Experts of a small language model.
Size: 8 layers, width 256.
Training: a variant of SOAP for the experts, 598M tokens, 9130 steps.
Below are experts of layer 2 (counted from 0) of a mixture-of-experts language model. Rows are named router (the router's row for the expert), up (a neuron's input weights, with its number), down (a neuron's output weights, with its number) and show model dimensions 128-255. Each number is 500 + 40 x the weight over its row's rms, rounded and kept within 0 to 999. Numbers have three digits each.
After each expert's rows: a language model's description of what the expert responds to. This comes from a sample of Wikipedia text that the model never trained on.

# expert 21
router:447544507452532539556531497545490501497452510464456498539475469473502592451450478497511434570486502495508476517566431531514493567556526535486505566549556502479537523522461555499534496481461447495517478487507433541436480522520519474582578462485492548503524427440551535515457474529504506482488458461550494534430522470453530522477502464517457482466575491502459502522646461467523580428526
up0:528482487511483495468406533492469531516480529402448498507464487425437512524469534447479532480526481525538523439481376533483513470511549462475545530537518496524429479491417543536459554525517529575482386450462516506536536520349553462458520543529516438533495499533450519485473370511503510521494489456461514534495601513487452450444487518496448481481510473483503559518502532511552457492534
down0:499564483528577501506540514473507552533511508445457467451578495520490487556460508476502482577545497499496466463513550491501511522566521508524525493444544585553476522445529478554498457485548536585472476536526532457484493533586541522472538472481491492571509524508509463494604590481438526465472495515628538555546475507487487558495543457486511560507485498508537504489452539443559537516550
It responds to: Mostly the preposition in, often before dates or places, plus In, during, and dashes between birth and death dates.

# expert 48
router:547500513486457533502496488499595518470490489528462541509474499578416529452429565494493567473544511531489527511527569516465420557534470476544481486551509491543437505557522524459484420499483429461463525499513554485564584538477490518364488435479528485446526515500511448507454504557499526528487480455475448464532493520526471519479574521462476465494513560558514526508427560508476454541494
up0:505539463426455488522424550419448454474554557540490559486550468405542458469510540461515462511470510432406533451454463523478507489515491575461528498488466506540516521551416506517445544436585547481493467426464521509510521470483585492493502560551513515493436564462480549544442528489447481518604508514493500474473522542532511464518501445519498528500480547516460483546482476520559527513458
down0:417543514534582515482535460520518512449493540459516589550530496529507537492476518516413565542514542443550489521540466499536466547549480508473489495583548470530440490561511490482486514510480484460519577546482515481538528461509497530436495524475491566473575541562506516548364473488490460490515505493498493496501478477483438468477541469507487469511546441451499500522457558519457480554522
It responds to: Words in taxonomy and etymology text: means, meaning, refers in epithet explanations, plus species of beetle, plant, and species-article headers.

# expert 42
router:477417497475513476489547528522563498566444507500470454496551475475558483471508548540532522464597476480543529476560450536564504529519488482496525488547468478463483454457573540521544490498575489573511558471460499512508481423488525479490496503567442466481426504472531504473515465434421440468476484490464496525412624534500532514501442464462479471495539496447511512476553391483515471461509
up0:522494497516457465469404476542474611495555472404558508545467499509489468535445495537493478525504491433503524525505515460529476500499484505538490500448499518539519512489503530484549427539546510496443497544460505472531510403466517486598465529529482474446511457578459548582515493512549500521454416453555529517551486586514556563449510518448496456509444491487555451512488517510510468543484
down0:469484487498494567526531571505450462556466446523503538419502480464519495460516438479516459479577496452490496556491421549521442465533477509478411516519488519476482506519458514484540524484522460515550511507455444436552519568504473542449494560503529569541457476418485564463480530504551533533471448566511555492489527487534563473473511535424495577465547522467559546500578546507403535554531
It responds to: Verbs of beginning (began, started, starting, launched) and position numbers in motor racing reports and results tables.

# expert 47
router:422488494463483483504501524558536477532425450571496479506464453471519598475561513537535503493477541554510466490557453527477511564492490532518540505466520502529501524480440475483535487456518492500556552536509501445558484486424398532452528503484478510498438465503540530435542554533513435474495602461488550463472481506429538469518411510506530450460463495493554514432543446528473490486546
up0:475475500529494477465479526571426461440465554494504444520474461464538518461518472525498479478523427521535453494481470499437516466466534545459579447436477512524559477441504472537507523468517545509505430629564543530453465574492543429524491533595456541447472511489489494486487561515424488538478539463467494512496500531559509512436481617456508484491450435511500463460483571455511493517472
down0:504469490486482497458545499513486550510482510486446474460469503469479528488513536440558498495527470530468422496485516521481524481510454471552411462479475483559553498451479445515521420405515512456507497490519424548543567574509548461527477497449514444481558490516519493532469517481388525556525476503526541509537456465483533551546503538536437533430475502490517494519456511478453512361533
It responds to: To after led or leading, plus than, including, commas, semicolons and pipes or hyphens separating items in lists and tables.

# expert 61
router:514496471476444543513576467476544513489444424541476437588492498494473529459541553510552468475490474537535444462575525472474474504495479498495560592408620470526465553445560546428441500585498538435502509466488474456500526473529463527557511481442494495477507486569541511518501489492505474496520555508510492528451530500489475478471483470536466496505547556475517495524504453517552482462485
up4:488544479430479487504538510449499540488533469469447555518512476528568500453482525535524499501496490391411507551443550553514498394487515538475437467535497539471493483546506522506489473463556494462535424545377520505538510561476582426414439466509573452552382526498465429527500577516523484483472425534464493486544428450513465503529482485478456485546536471530541501484453481533524450549504
down4:458492530451504561521469479512489523493547524514485496547484534534446451458493446491574491525513554511427544523438451481496479515484558576462447407555494536518528554564450508527524472464493538491565472535509515523540517551548461456482455590525497503442480521445448499482514454524497519473491494505502474543604528578534497442498536464518480523523455466555486470469549515487565517421443
It responds to: The == and === markers opening wiki section headings after a blank line, such as ==History or ===Music, plus Born in infoboxes.

# expert 9
router:510472551552450470501458470592521502483462532471476543552502434495521492435518510519449437539612530480411432452531470477441509421506446439582484537495528485500507509483529514443513515432528437431523422535511482577476476555536474535482529523498520434412546464495479507450526571465446515488442430506440496459482507548472543531542535493495473476460528461555485522521488551529517458548525
up0:501571437503493485467481501520457482489528459507446420475524487468587487514516422470508550514553449449510456518453508523496477495471479489525480455502460555549515458496437519512474492533515503534462513367526595501529501536496641532450477565483581451483551482502535494523510544544490462495496552471526488483514469502491487436526527457482518491437509452469441559366482423456478502518536
down0:427513477538589518498446592555473483489488545472455490513466480496494542473516558567451434490529486409515508452442560454446449510472533576492508444478523496548527478462508526442452585502484451476531499469503513523492542546489535493485537532501445545473487517532508494489547509517477480524523566502592464490486444482466495558505562514539573455576494463474515568517533495548546583434481
It responds to: Nouns for buildings, architectural features and settlements, such as plan, cornice, windows, town, in listed-building and geography articles.

# expert 41
router:434407557522462490458498476495458497479454453483584465482508521465533492465438511522502479501479475487521490520476583548545516488470486541449577466497493499453512518504528472494600492486508581561541486533453530521482538443563475453480522492517470477483350475467481456535543509505468464460522514452499437508462481537485502533421456529549502487493524495484497551489567502572551525423581
up0:496533453560508528464586489479506590507487400406517493503450472496465459464494504441528473512477519579444477482471479468503520448505453469499506485517555466523417430500425444512519495509429510439486455524537460489552488529587492532487458475529483512445564487510462501520527470514477521437552438514537543497525538500472584467512585526485511585540498445529529510553447515542466558469444
down0:496459485531546435512424451389569443484543502511546563501501481534519427515489512505586540561468480505500516464495522528525490464480442551430533568479479466524537531523530460535496463512468447496564500491467521465524494540523526463507526506499497494533556514525477446520491528429538534468506561518502546560492402480526512502445532578526484494476517507523504512460464493523528566477506
It responds to: The word as introducing roles or comparisons, as in served as, worked as, as well as, and denotes in chart footnotes.

# expert 58
router:484477482540520553490532453540492510487520560531507482479493513561529498483518532532515506490547505578477497541493501439484459504516510560473518529490548506521452539530492436393524419534471512485540482479516514459453495462542457458471553510479506422491429556418467515503482506446518384534506517477552492505463425451562538545463494476485596525478464517526469553522560537563569529498526
up0:480519474513449554453494445471475492492582367514530496496512525477560470465526571495466474519571496545451455518507496451491509444523386480485467490468632511519431487530507517498505523515473511569525454505490526531435477493532508478533500435502457508520498460517478468529501517459466505555501422528434519478427521579449550567566529529430503429543460480542483471474486508468465525463485
down0:481508482500416526450475522596612455465471477502416520443491516548482465478475538483491539498475525541495530545532562502488507511567610447511484494517443498499481510520531534509556514520487539553472529498507558494390449460464504528460506421502508465522420454539567481515518494520467550463460468535500542441512538504445523524505612474554523443522528449520473516478440488554512544397481
It responds to: Nouns and year pieces after "the" or "this" naming a work, place or idea, such as theories, efforts, song, album, island, 200.

# expert 37
router:483433554554520548535541499445418512502550493518506482527509603514467521438487479509527547528488461478485459524504502504523446500544473490432482560509500415444492486534508496478515476528545497506562519452460424503497494489496539541513544531491534491523508497473474534493513490567495520453517434549508504476496512451581427498537472410493491522480530502438482520522503438482437521493496
up1:557450520514519420525440439476592460547504441452544507480496520529474509501524562466468440507556538484545484479582477517515486477489460542508443419498480556520478518492477512502513532522566506499475526473489482525487472515530590470476493542550495452437470480524522494493439423570528461469475475492474479550496542623448529461552477555443531482523500489476503506465474453531466498441500
down1:503466485463499534476478522405552492480522461541542486482500475479455561487484494501457494440535459581555500491483434465485536526477486490576558514517518511429502471487533518510481562457508512377484590506518502554515576458527432460515508484494511486469567536529483543514465529517506540587479547464464403513573491455468469487500479469448508486472535529522516446478455455448596487556529
It responds to: Height in biography infoboxes, and words right after an opening bracket or quote, such as approximately, lyrics, later, now.

# expert 35
router:516514568489560463530470507532448526485428520482466475541459613422533505492561443542514532475575516513481449523471483526544418534516484491470463479558520467452508579480578487509551525505550531454498461553409627517464488549424493498462561537510437406471481494534493550481453539489446492544527522516471521512503552518495463510475447544533487505507506482449470494397501479519456452493640
up0:497516474558572546489456489597493470472429459485520489485493422492503460476431521516473455486442459492512465525525476506415489458503597452449426521448459474513566497503527451513458528461417468517507465496547440495520476547477510476419535454552479565518539529507468480461480523493514554509470523498561438519471507509519519495508502486492472501436445527524453541516504553524513600558446
down0:540484525446496510469437449534611418477521488543552462495480469449443557482484563491517466553520496516474485478456447554403472519538483507469425527524409465500496569458532500486541543479485492512521532550511530481466458481594479449455538473532423538447411511533505538551518484540516524515489511551529485507589460541508498534501531511537496525511509497450434497468563518446454490505472
It responds to: Semicolons, bullets and cells in college sports schedules and venue lists, like Stadium; Auburn, AL; plus Methodist, once, NCAA.

# expert 36
router:452444469549515560504554447544433442477524497593500473513500519422525542436502476478533486523489508496520474549427478520523446543491537489517515461537550474505480548507585530472547467441463466458568464471457497528509481463596432517487504526489512535514460528533533527520547535480470395497472518534505519524496546490501425463473407469566519522478493505510519534526513479507560547508586
up0:529503525501443508592505472500498455521456500478509516529456458496540468447537571484448596591563562458524501529522539525524544482493426496439466466540542442459567516488513498459553467538441502401490487523481488530505505487503461566478494432516409512491523452551537461477436491533465536557491454484462541412518498540473439475546491506475564445523489527533542510516485502540471504525460
down0:533544525512504481504554488537540499458526518496525527465526520493509515493515448513446511496582535495499485491555516526520493525549498534512502521516464521575544516498381518507508467550523542437468512459449530481537484488445618454451448553523508470491563509483437518507528496524494575514470515487513444485487427472513552512464557485502479521499455502508492517473500500555489477506511
It responds to: Words before quotations or in narrative history, such as recalled: "…", within 30 km, came within an ace, and abstract nouns like negotiations, request.

# expert 62
router:442472508499516494433563487482406468505475491451450493513480510522490539436556559594538438480469510493501520517485486553502508504564558502516496563530486493506500553480448539526585507516493471459514480478424467472496467524426400546498530494417477502590465439448449491466572530543561428481475581495550523525492482476456486485490425483531490512449501542492533488482564448501538515463560
up0:475510415505557534486434522495529493517492505503559515435422528510434423568442457493460504504500511460535474502482459467481545519433509484479524437469440503550508440455490442528500507452453522501486575465516464539462446433486512484500483451523440545485505452519530525457474475530549498472526561534539582528547542527543544524497467453460520520451421490424465461492517519476552537545409
down0:511537524548495568479460525404488442522514517466522518512517545506496491473430448480488458434514579485552492444505506480502486500481542501464543541474502475451521458569510554528537572515498496509522483551483513432522499471500465540546542444438407468530400590538414469482482462466474442519531475532451491517454476533536509448462514469470539507494415467558611521503539530428479544453442
It responds to: Commas, colons, pipes and en dashes in tables, titles and publication lists, plus Hague and Editorial completions and sentence-initial The.

# expert 2
router:507515482528511464527463410475537520500502514498470492517512427479471548474567580460486565483504523512504551494480567523538494469530500512442496521509571526508544557542488557498525563478513467490481444428499469480571518515534569465614518502540532494554524513535522519490539505482411523518475429448464547447500546533535475506467541500509571490534488485472498512501521497504564437473551
up4:531504470575520491491547486510555410498530483483509442482515493423488501459495465470499500580539517554445560516528499469518501478466516525490517453488463534452523473498472438550496552452553505518531505543478529470471474413496487518474539560477453527581435506516548573491571536434546511553556437480481479488506541539521515462484452489498512519530509510474550537421532414417559557527529
down4:536506495485569561593488517491521430409462468507511515525573509437543514468543488495492559409510535504521512484541521527503557458469500489463451489463461517532453521558460521420500509469548496418545560543523488529469531489515487489507491473483524513541522499681501498513518492475476512551464534467560451570596500525461501547521470459543473446462503546457467483568485506486506570493477
It responds to: Invisible marker after W/E longitude in coordinates, plus military words in army, navy or battle infobox text: Battalion, bomb, ships, Allegiance.

# expert 57
router:536477496539479465551488485527479460514485617563444528514497539508431508521496490503477427562534505508461571482498627450553398583457508548580575505517488464490454485487576482419519463454557537509524465434454490457517546517475429503463582486427464452590479546533470466605509514502563481509544512482504443484496525486573513528521496535499514536424545531491492573531554521545513521457553
up0:489538474435467487525459574507489575474456536495458495498491530469538533618476490403501522458517495473493472510477510559493471478493574543505599492533475467476507451487525534489498519499492470615496487529526584552484524397561465445458463540533456493557454482561499538458390478473475522570464478511528515511546450460499515494449455503492521476483495503490540548531544472503474503463491
down0:485447540532480441533502443505476512482478454503462514460478500519518509460512465429511562471513434554469421520514494561511522454506534528462426435501476514541512478489549430371451506526523429512529461461521494457467496443496489445455453468494505494524508458576463495401506478556457582442512478482578420497472428476404611526519558435464540549551438518562602545461456506524515470472455
It responds to: Common nouns and participles such as place, considered, located, based, services, rooms, often after the or a in descriptive prose.

# expert 27
router:464441501487535456512515561490519451462503530459517476551545504500513541454561578528535452473527522523463515509550465444509487474510564608486512523494539455475519529471443557494517530456566491457530491479494554398505464488475520516518584530490577444616439491435491552535509496446457485510541518491525532467483459484442484508496525434525467489426489539476541481460550547504547473461548
up0:522478471539516499478496464499546494536482590431434438498499505505552504503551488507493551564528498515545476524494520499501491456467485418506424507465421504453455517512560469468545509547539493497441491524481486599580505496512507466521466514530450520534458498499520447535456601460529482485423453446494534490510483508471521505498576516516538426454420497396445525489537486500541580492511
down0:565528532498448523585523444416484518487548528455554468457427483509527550472542516583524521512554500559490524598514496490507503503490510562497485556462462489459497452506543550458537475480501473557460522511583457482505451569496543499479514500468447526511509510464545493472523541478517520506501505473586504567536484455502504516547497442511539570450465535530520542413552453511462540466535
It responds to: The infinitive marker to after used, expected, able; also Slavic and Romanian letters or Cyrillic pieces inside names such as Jelačić, Khabarovsk.

# expert 34
router:451493532499480510440442506545483464542477503515488471540501518452508535415471557534508476517436477475495533501567539571515511571514571511414454546561534520531555456534521520496551470446485486507492519417458544482468513516561498447559476458454484449521450510490484471490596467569440445576517449506457508491523541593496458503465437444514479500466572606516481500495504504557545523460563
up4:517450453464528453467495457464480502528557585534542522529507465482583483514469537467482442456456481453501506475482459499489579478509509540511552476502437492511512474505502466513495548473537583544483507484576598427535447533586573462553505504566456535516518451406545545469529492551580447521477527441455492500338580511560525514495517540535446449540444523510468453578523406508503534556468
down4:488420534564517557493444453497426496416472463544561502464560520546453520493481515511438489526529511448533515493425555525445504501536513466508504468587543421551514501528513448557435459502500507515533524454497413524483523455511570517513532446517429400578447481446469435519433559578483551445496536441519543470492511502509528459469507585480536510490459597512510476472520520451496491595482
It responds to: Words in accident, attack and military reports, such as aircraft, killed, crashes, bombing, soldiers, plus percent signs and number pieces.

# expert 56
router:456504505558546494456504553540452451464418498429459451524579540578477491415566490471475481484464525495477472511532524429487532510482453513549491485507502509528522535556529473502511517548504576489533460409444487479527542501511550502513520470509518458554424499528472521542522552518468425518497449425496447521547557517446475515494462558553518551477539565550460489494523448521547495444506
up4:497488470483475485493514498433469464501539432461503539532467430582469512479482486571452533555491515485384499493460521499455493557506437468458446497461443570473526503497549522518503489569492454534498538495445437474525531532456469485585503393501522499491496461596469488470511508474522492523488473523460494519449444514458497482496532444478489474476493510558588499488537521485519500510464
down4:491548605477523500547448444480531581481427464552470493484562502546526458515489456494540476470518489499559513519581488460542492500479561551539538462463550517500524527520530458494477532432515487489558516517470542556507505512478461590413465649456521479550495496506511453471509468540522567456518406566563482574502496473533432500443492504454476503538515403486448529502471492487452559481479
It responds to: Word pieces in Arabic, Persian, Turkish and South Asian names and places, such as Al, Shah, Abdul, Riyadh, Chatterjee, Umm.

# expert 44
router:453503545415471536517547562522481522497495498509486520558537555513484461422544516501515494543467497522460463492521541532510578538523578498503559555565476516542415456503452490516489474505498539469549508535509490525479548502506438541415506537492544506573416504480427425438563558469523481451525584499503464440485537541567441472538495469552462530481523501533524436513495430559461514443477
up4:558511517489504421555534592531448463438516452497508591533442485472454527513402553476471507523488496450523562511546488451529459436442476482526523483466504491511474526433541546475506536503446513470499542460537451519495613517464568460507467568606489567416497488509541516546478552532476560433465504505511572483503499523477450510433492448487522538509479436458479488499512493485519532485537
down4:538589496499489529504509465524505522485472553552494463534498498500519522505504454460469522480480504504507450476443554534504458480468480541471444539566479487530551520507512498585492545538554499490487505511599505476600543492504496437525470507494505459478471547462480511589497530499522516496480490444504449546480546495449455416420543511524489488514518533453497521500506548513516436499562
It responds to: Commas and initials between author names in references, plus words in book, film and journal writing like about, critic, journal, editor-in-chief.

# expert 52
router:439485478446490455491467480556522519556481520474527479471544519481507612488525483508575523535463472482472481494497589512508460509529519500451503534539507513480541482527517505566494533581557502482533484474510453477450516525482521536521518611422419487612458509557553549521502487545534468494497573573493543520513510553419400468543478436568475481433606540539478551583499491483445488518500
up4:545457528475502485465514508481498466472485533388492510490491522476529506476522503427466470554548613479515474442547512471486480478502503523501522458514516533520470480404484514571484500548451492472508562542645513534450474510494521471506487504537463492520507501456470567471509562513426535451491530462471552522576448535513519467535542534462548473526477468501601555537537513466496531525478
down4:532532482527422530579533527459515533477455531582480465471430526532520490437554467505458593486521492478473481442532469543540507494530622469556499434534459505479573516511538524601495474473510479505444416563482524491528477436517500442442494547502550563471471547508460407431472490480492534462509536473548549539535489482539586434507416519453530509536499477540489469489535546570517521491438
It responds to: Table header separator rows |---|---|, plus cell pipes and list dashes in infobox-style lists.

# expert 24
router:428479464457487554524468496469463536558425506509537443544452534463470524414545541549566489520450498505407497496474466532538472587518486489479518532513475531557516539490454472510537515532492562461541540445510430574509496482432495544520579493465499559604470486520501500519539467461523533473502512515528512505555537461430511451478461507546464492543540559469492550480580475561454550490491
up4:489540452483522491462407476483494531478446456453562543514566481475478507546490453499523499531464532465448421507504393475423484485464496472503432398467529506537470517469546494549557491502493490470492495512479527482503513564520528498541506510524543493471558450540496444525453512492480530484487459514559609490481542502407517487530534550474525560545457504534470483454495590418442522504402
down4:419497475471531442435476528492512441551461454507461511469494539466482537504511538595565501494543468486542504487482533524593473531449498487468514542455479541524528509571494480530484532440509472512520493468424509542557492520460531538527472534529474547465527538465490454464462543533497542554465537528508540467530522513526543520520494491451514527492547453457460516583528501520489476488596
It responds to: Commas, the, was, and colons following introductory phrases or labels, such as Until 1913, ; In June 2015, ; Founded at: ; in the area.

# expert 0
router:499486513450504504525551512544598511519467496495480486541577531511475508509513482564547438512507516513445480400501536491507438601495478555494436559517479521502515476504509543460524468498527489522544502402467500433525498492504457521420565568382512501571564566538420461534524534487543426512480587547424523523477497491446515509552489454512471553536467589512462554461557557539452545481442
up4:461535446522552465489513503479491459469435512428469540468472493507540452521461589458509499520526497538540450428468486438612479471487499479514552437464430528539533543492426472497452535494515527437483451508382524541500509466494529500572507507541528484431531511541598479500435483525517509504465532488508496507536529533447476509497483580490536448480567467462507556473543525516440537500449
down4:488509542531568489499525463567537486522460498479439510474494505516527520568438462524525528519488635502513474504597504449531489536468480493514565420449497436558547444501502473502517521503523440459526585476534437517479515497509527528441506492508493535420554534503571557514485537549491457545526458519527489557532545461527524469524454523499539491495533491505462492471435592533446483522534
It responds to: Word endings and numbers in math or formula text, such as functional equ-ation, LaTeX symbols like }$ or &, and list numbers like 15, 240.

# expert 22
router:427499521454458569520567554451408469504496433516507522536490562514482573433544563499500493495507427508480478538457486523509466504535465461469394478521495437487518528522491488470513474527559561547570432425498461513512484523476476538484522554491537522517553489482429600473482515469506463478513455537461467466519477548556447507491444438481490539464501518456477519455501495600466522491456
up0:504452503476471507536527559510546497485546522544459457489539526591459491540460595492457553495408501479538482421543513451488497496467434408468531488519389520485536520478500493531499524534469469487489460443516510437475529465476458523458537480516450449463581481516492484501487483527539490419477554483503528515571519516534515562517518433478505525481485520556457518461478467485490502523507
down0:475469513454511438596491483552535508523468526459516481540463458532466489568468493450499568508495537534524498451571479385472507493437514490464515516553449538466416496492524590532482491520465506484492515448476514523534539452470533487456548473497537471537451605523607522574458462511548523434461497575439451456523434501546529474490514435493487554451443425481431512538487499507501521492509
It responds to: First word pieces right after an opening quote, parenthesis or dash, such as "un"marked, ("us"ually), plus pipes and indentation in election and results tables.

# expert 45
router:515436538474490467517477577572499494473458521500491461529468524493524653436548568502542524528454491512458514467574419568541460538527530530496544531552524523510478542448486520529521512523552541500513537504457557472484515494355563507467531484455467489524437493505519562487508477518476484469481563544567567499478563523425491503545445470524454473457517578532444507557465486539481465494480
up5:499520465513544505453541462483456429536530574429513581447464572504432506514502490526462525503497449587516446542506518435521481468463548492558571456433489531591490482448482443447494490517504444455487456546504506548407516408469499405552515441563461511506477497505525516491520417450566512510483525455537510528545492506554504534561495511490544488496559514476498518435497571428582478466503
down5:536424491529550476617519517539552474516508518463501517486487526509501467465455465519434462478494491397525537452529522513558443536442484587494490562538538554463517477516499520523435505534477498495558510472482475490497532515578520511464435513593504478427517595499475580540505435533478463509478526522489472546547464533510529530549531549422494519463481528500502564439508496504428483526547
It responds to: Pipes, colons and dashes in MMA and boxing record tables, such as TKO |, KOTC:, 17–5–1; also common function words.

# expert 59
router:505464504484444456497465509567558483469476497602453492522512547488407567461487535474490534466519530521521565509450517556419427525523467483474450469517512486496452475579507497503508394478552479497530477550433491528512454516455478469439492471432552539445410534438471512467502549505593500549532538515541457466531564470584432559483551462545500498517493504496496585490523482588471582503468
up0:515571468451484506535457524558484588494485471457547463556467454502406437508435497512525508426518528424504519471429514542562525556497505541565512465490490528520438549509479504566467497513526431489524585544464504534517506460516523519511472457512517534581515519498559493495477473506554521524540519494527538511529467402471471503526545494433455443516457482423480508542439580469496461481458
down0:461456530482451524424453561470462506439526453531516529529539510454515537475426500543469504528468526546450477559493532565485530487477470484514525500551477508487466415469536515481480480458537508501530477486438465493513396472528563476525464537476550563447523564488504554467525521532489463523448487550486539446466385532470457550477528526457469502448502532481482537444585477462478494446508
It responds to: Clause-opening words until, when, before, because, However, and year pieces like 201 or 202 after in.

# expert 17
router:467489497512521489497453495408499494479519484416539452452515533488619531485520476514476529429582552496553523487557449452545492460557475486385516473516478508511513522518531465491550527567519514531452570490506517493558505501491536471509450515503512460492532522510520517570470453497454552439441471497414554564490456524457467468462539500468511531560518591441486450462477454485501406464511
up0:461471524550485476499497506445554463520508496526479493513475479536455467486552517568560540493498553520539488557462479525537511514493549488447474470514529503500463443493509557466473552521548500573501514525547524570517483492514546543497529520506463504557576520494480571558533525496496417439525466469520530427525434584559477461498453535445534590519503503557540501520515520585486495513555
down0:518488561449564538522538505504519498483479484479559493590549420566434467468505445536465382477541557412497487484448470443487477518492597466444467521543433487479523493497512515556473488543511502467499481462482465581482473500519548500510514460475510545531486509516486440506505437465523544558484551444508442499505515554563472429532433543570496521511551525520507517554401560450525443520532
It responds to: Mid-word pieces of foreign player names and sports terms in competition tables, such as Š-ip-ovac, round-robin, Compet-itors, Br-igham.

# expert 46
router:501495509412531506493536502467516559489519543500472553538550524510467465509502495571532506478517456479491481517530476513497488532475539507514557441532527452439447487445567523521485498510458495434503510521450515473529538525500456536478497496516533527580493517473520459481556493459567554474468542461521491474471483467528446508561517537584382425458503499459563468534556406505558460484449
up0:476461489543507496447512477484568500507452450461460497460504531466483494500541498453505512511467443484447494551518481550544485495497509576498431523510474526517510441466452525529437443569501476559494452453464453390590466470468564518453540500475491486523471527587498494505479497476523499497535510541470507516503506594414560451557496467484536511475448606480408518503537491533520483482545
down0:447440500480496537531508501514475535487528511484452491512506542491561495499515543459529486545472516533459495490428502580461498518494405452493537531481428465537477473520492495466509485436479502388549474535470474506487517533395560515523540511499447590429535381466519493469447447545538491551465519476573488476490475501473515560480440481462531527518433414532500480519461517484547510547496
It responds to: Bibliography and publishing context: closing "). " after citation years, "on" introducing a book's topic, co-authored, published, and "II" after World War.

# expert 31
router:531566519566466454544515526459585500493450525572487473483476501467457498496513523513498538459506464449540534490523469476532495505540509523530502516493512498455455494512495552496471384496555430492517483434455557476557543520490500540453527448481534513558537515543461460494520477535545563505496481485521464468514557487451488485508513547479436486461512554549429505478469487482475421434518
up0:486568527472476440439431452401488539495576491493530455473512521551493501519447510509492569516487523458475451522458442541442517552472522455455517421481501481468534462540526493517533516554568488544441509477479572443497523485536567525548454466487475551441552521496574492490503446486540571443525481498506517474467462483486532528532495464476507478446461490492479482501482518464462493518492
down0:490578460449519525485454439471576507439532485484462509541593518472512517534516524515535511460483426500469480485547568541422539418559497459523568484489591385458459497561456498465545484534448503501483541535510513503514484503496465501479453477547549588508497493524522462542538496571528541502441497440551493522556467563504507501461531470547567468516456491581533448502466526467440506546513
It responds to: Terms in chemical, gene and taxonomy infoboxes and science prose, such as ChEBI, NCBI, Molar mass, Phylum, JPL.

# expert 13
router:497475495524493615576445480531576492496514499438418506511523534466511516464517590523467511554618508535532516524523448480485497542531627508551506533462544472501522529562457540544505522499511455503494513572525507513572461503535521533551527555435488542507531498488448512538538622503485481449504513465487485479585507488472445502461501494532492541500501542516517460486502553549505517467501
up4:479543494531416525491514556481478582530536469530539458508523531494573498531515467520465554503503511480508511502469470482446608483457500508486581423561547494487517508484435439475466424520490485565476418443475493505489544516508565520448476518521536515484535513459550448486516497544468501432413535530457564500484454505490498531476444537466523575532498479438468482481504491495464419493455
down4:525567493496466507560542508442546411513512499524517504494448517516511490494479523599608444509481483508517492456496525570506493484543433557464491499476552539528486469493476514527519516474494503495503476494537526515507476493471533501515480428450481536496472490567437487539515403555564479575497535540497449488513552611540429545532547454480482451471519460482589463580496503524534576497480
It responds to: Opening pieces of Polish, German and Slavic names and places, often after von or of, such as Kat(owice), Vo(ivodeship), Sz.

# expert 18
router:489473525477541449493460509581463518475464456488424550536534488485592613449501489513538558441504409531559547463491499511589519527540561531486467548529562469478532520493472522533486535560448589515516469465478468454517525495419469505517563483496502512472425511465481594488515525533464471424525568484554515498476517483503514465449488429504453439472542505514497507502459524549521441532449
up4:517479498566483462471529445500450534527520460486454504461475464514491523536453429471494495485512503496471535484480508505457528431478430476483508524462506556535454499487417484568515469552472551547495517585548459473481471486580443463568566517595446523462496529541463482436458517496531569493583504506542532451555520448422498517536569503481499533519469461501542501418500515496480503551442
down4:483506484496457550490466482538503526532481503547556533483458503519498481487537518492506468526442454411492461529524569551453478549436602402476449497534509380474538426526427447552538543537442482527561456571463444510512515544517436504517503523537560520480537533522498499525415482473513545458486465515494481503488493501548528537535461494510490486465425530509505486418539563562512525521480
It responds to: Numbers and spaces in sports results tables, especially fight records (Win | 32–12), plus stray non-Latin byte pieces and odd name fragments.

# expert 11
router:499450512500468489453513583487463502558430506550547433519519481511509588491582469532557448460465461485501514444470454490490501505496572550462473550493506535531475501487502526519509532447510557459517508526497476439405533525574444518515579575516506489543451531467516472522542505458546507472475527450536493463494528499479494519493485426522414435476592513487432499443523448530508445469537
up0:581540490437561447570544457445589487581557448532460536427516518446467437550515449521490464497542564485543505557509506478521461510439460472506505445408443532472533525465475458626428439469491541489459542463505504473483501556490488499483466519539504519504523467470500508460477514506569546459527527577513473535498509483496530496459554533478553508433411562519462462504429482488451522569512
down0:548522531569487455495508518515509531507543535522554513436467469541534519547513510514516524481536464517433542555579514500431541535528502499511494505494482552534468501460518455547484446532543436544462546495485558452490458470543531498481492545500450535555563459546450410530458459471430521548551515489576440528467527537515517535493391466484457556507506492525489450462422611457508473483559
It responds to: Office in box office and In office, plus digits, capital letters and word pieces inside tables, acronyms and titles, and words like latter, another.

# expert 3
router:548463544538488498562477464472520454568516508516523437530521468466467509507514527528491462471537442504501516481563510537456501510525503482465465531571551456480577533543462570442560444434540448534536477527354519463494503466494528556474429554469504486594447559434462396443505493548465458493400506467522516471520524524549496513510455466511523476474527545507463550577565492517510465515481
up0:540497466449554515510531581490429535478514479520526545483513540505481491517482464480486516545514552467495485564511470477482588522489484450592476410467460528422524492480482506494429517538474534469467550472507480432538466463484589497500481489518527524481487420531523543535482415486507535508473471484458543529517497479506497528522443482460502500453468451485513430458542435466462461536444
down0:464485540445490564470510540480472489561483588447485414474473476511444432514503506487499469435522447492525474492482431514456465515521461511445478451502456477486586517546514542474498522517557522462483423548428508441576432474511526451446583549502545527474510495530582499497494543554552453444468490528483447437445539548501497519524536550459408543536542459525489478445459493447536527477493
It responds to: Words in military ship, aircraft and engine specification text, especially single in armament lists like 6 × single 120 mm guns.

# expert 28
router:516472513509488514518536466564566538548479536497410462506488484524523513520569469552456402483503483524535507515456499513458531497492513522478471481493521543456474490502475526520489522516502521460474458482528418543576515479539478517529446536456423537481488544489487462450516549515458481436518461493467498495525522520564431477537466500534390505459569523533417484511442526487527469499492
up0:513475547511453524527464597465522481448510489514508509494539513490461517483506456474494490401513473550530520507463494485567472628500502498562508511491511508479506541507494521509487470504516544542535518474555498424449521481551525493423516462574554496507506491522463477638467486528506478495419545507516497461506533430467539501448471515500474514491467492403621478487467517485490548514531
down0:448448429468489524529502443517505576458508479561500508586478453496508492512452520535478537475513448486499485473497482496550510513529454500543470487436507511554540532521508541527541499469599447503486560479474579493559470484515454515559525516503488553524521544524439558566591515473519526507519555470495509478494468472566409461530526498463458438479460534563446491490489520438492456536409
It responds to: Pieces of French and other Romance names, titles and places, such as Jean, Pierre, Paris, de, é, Seuil, Cannes.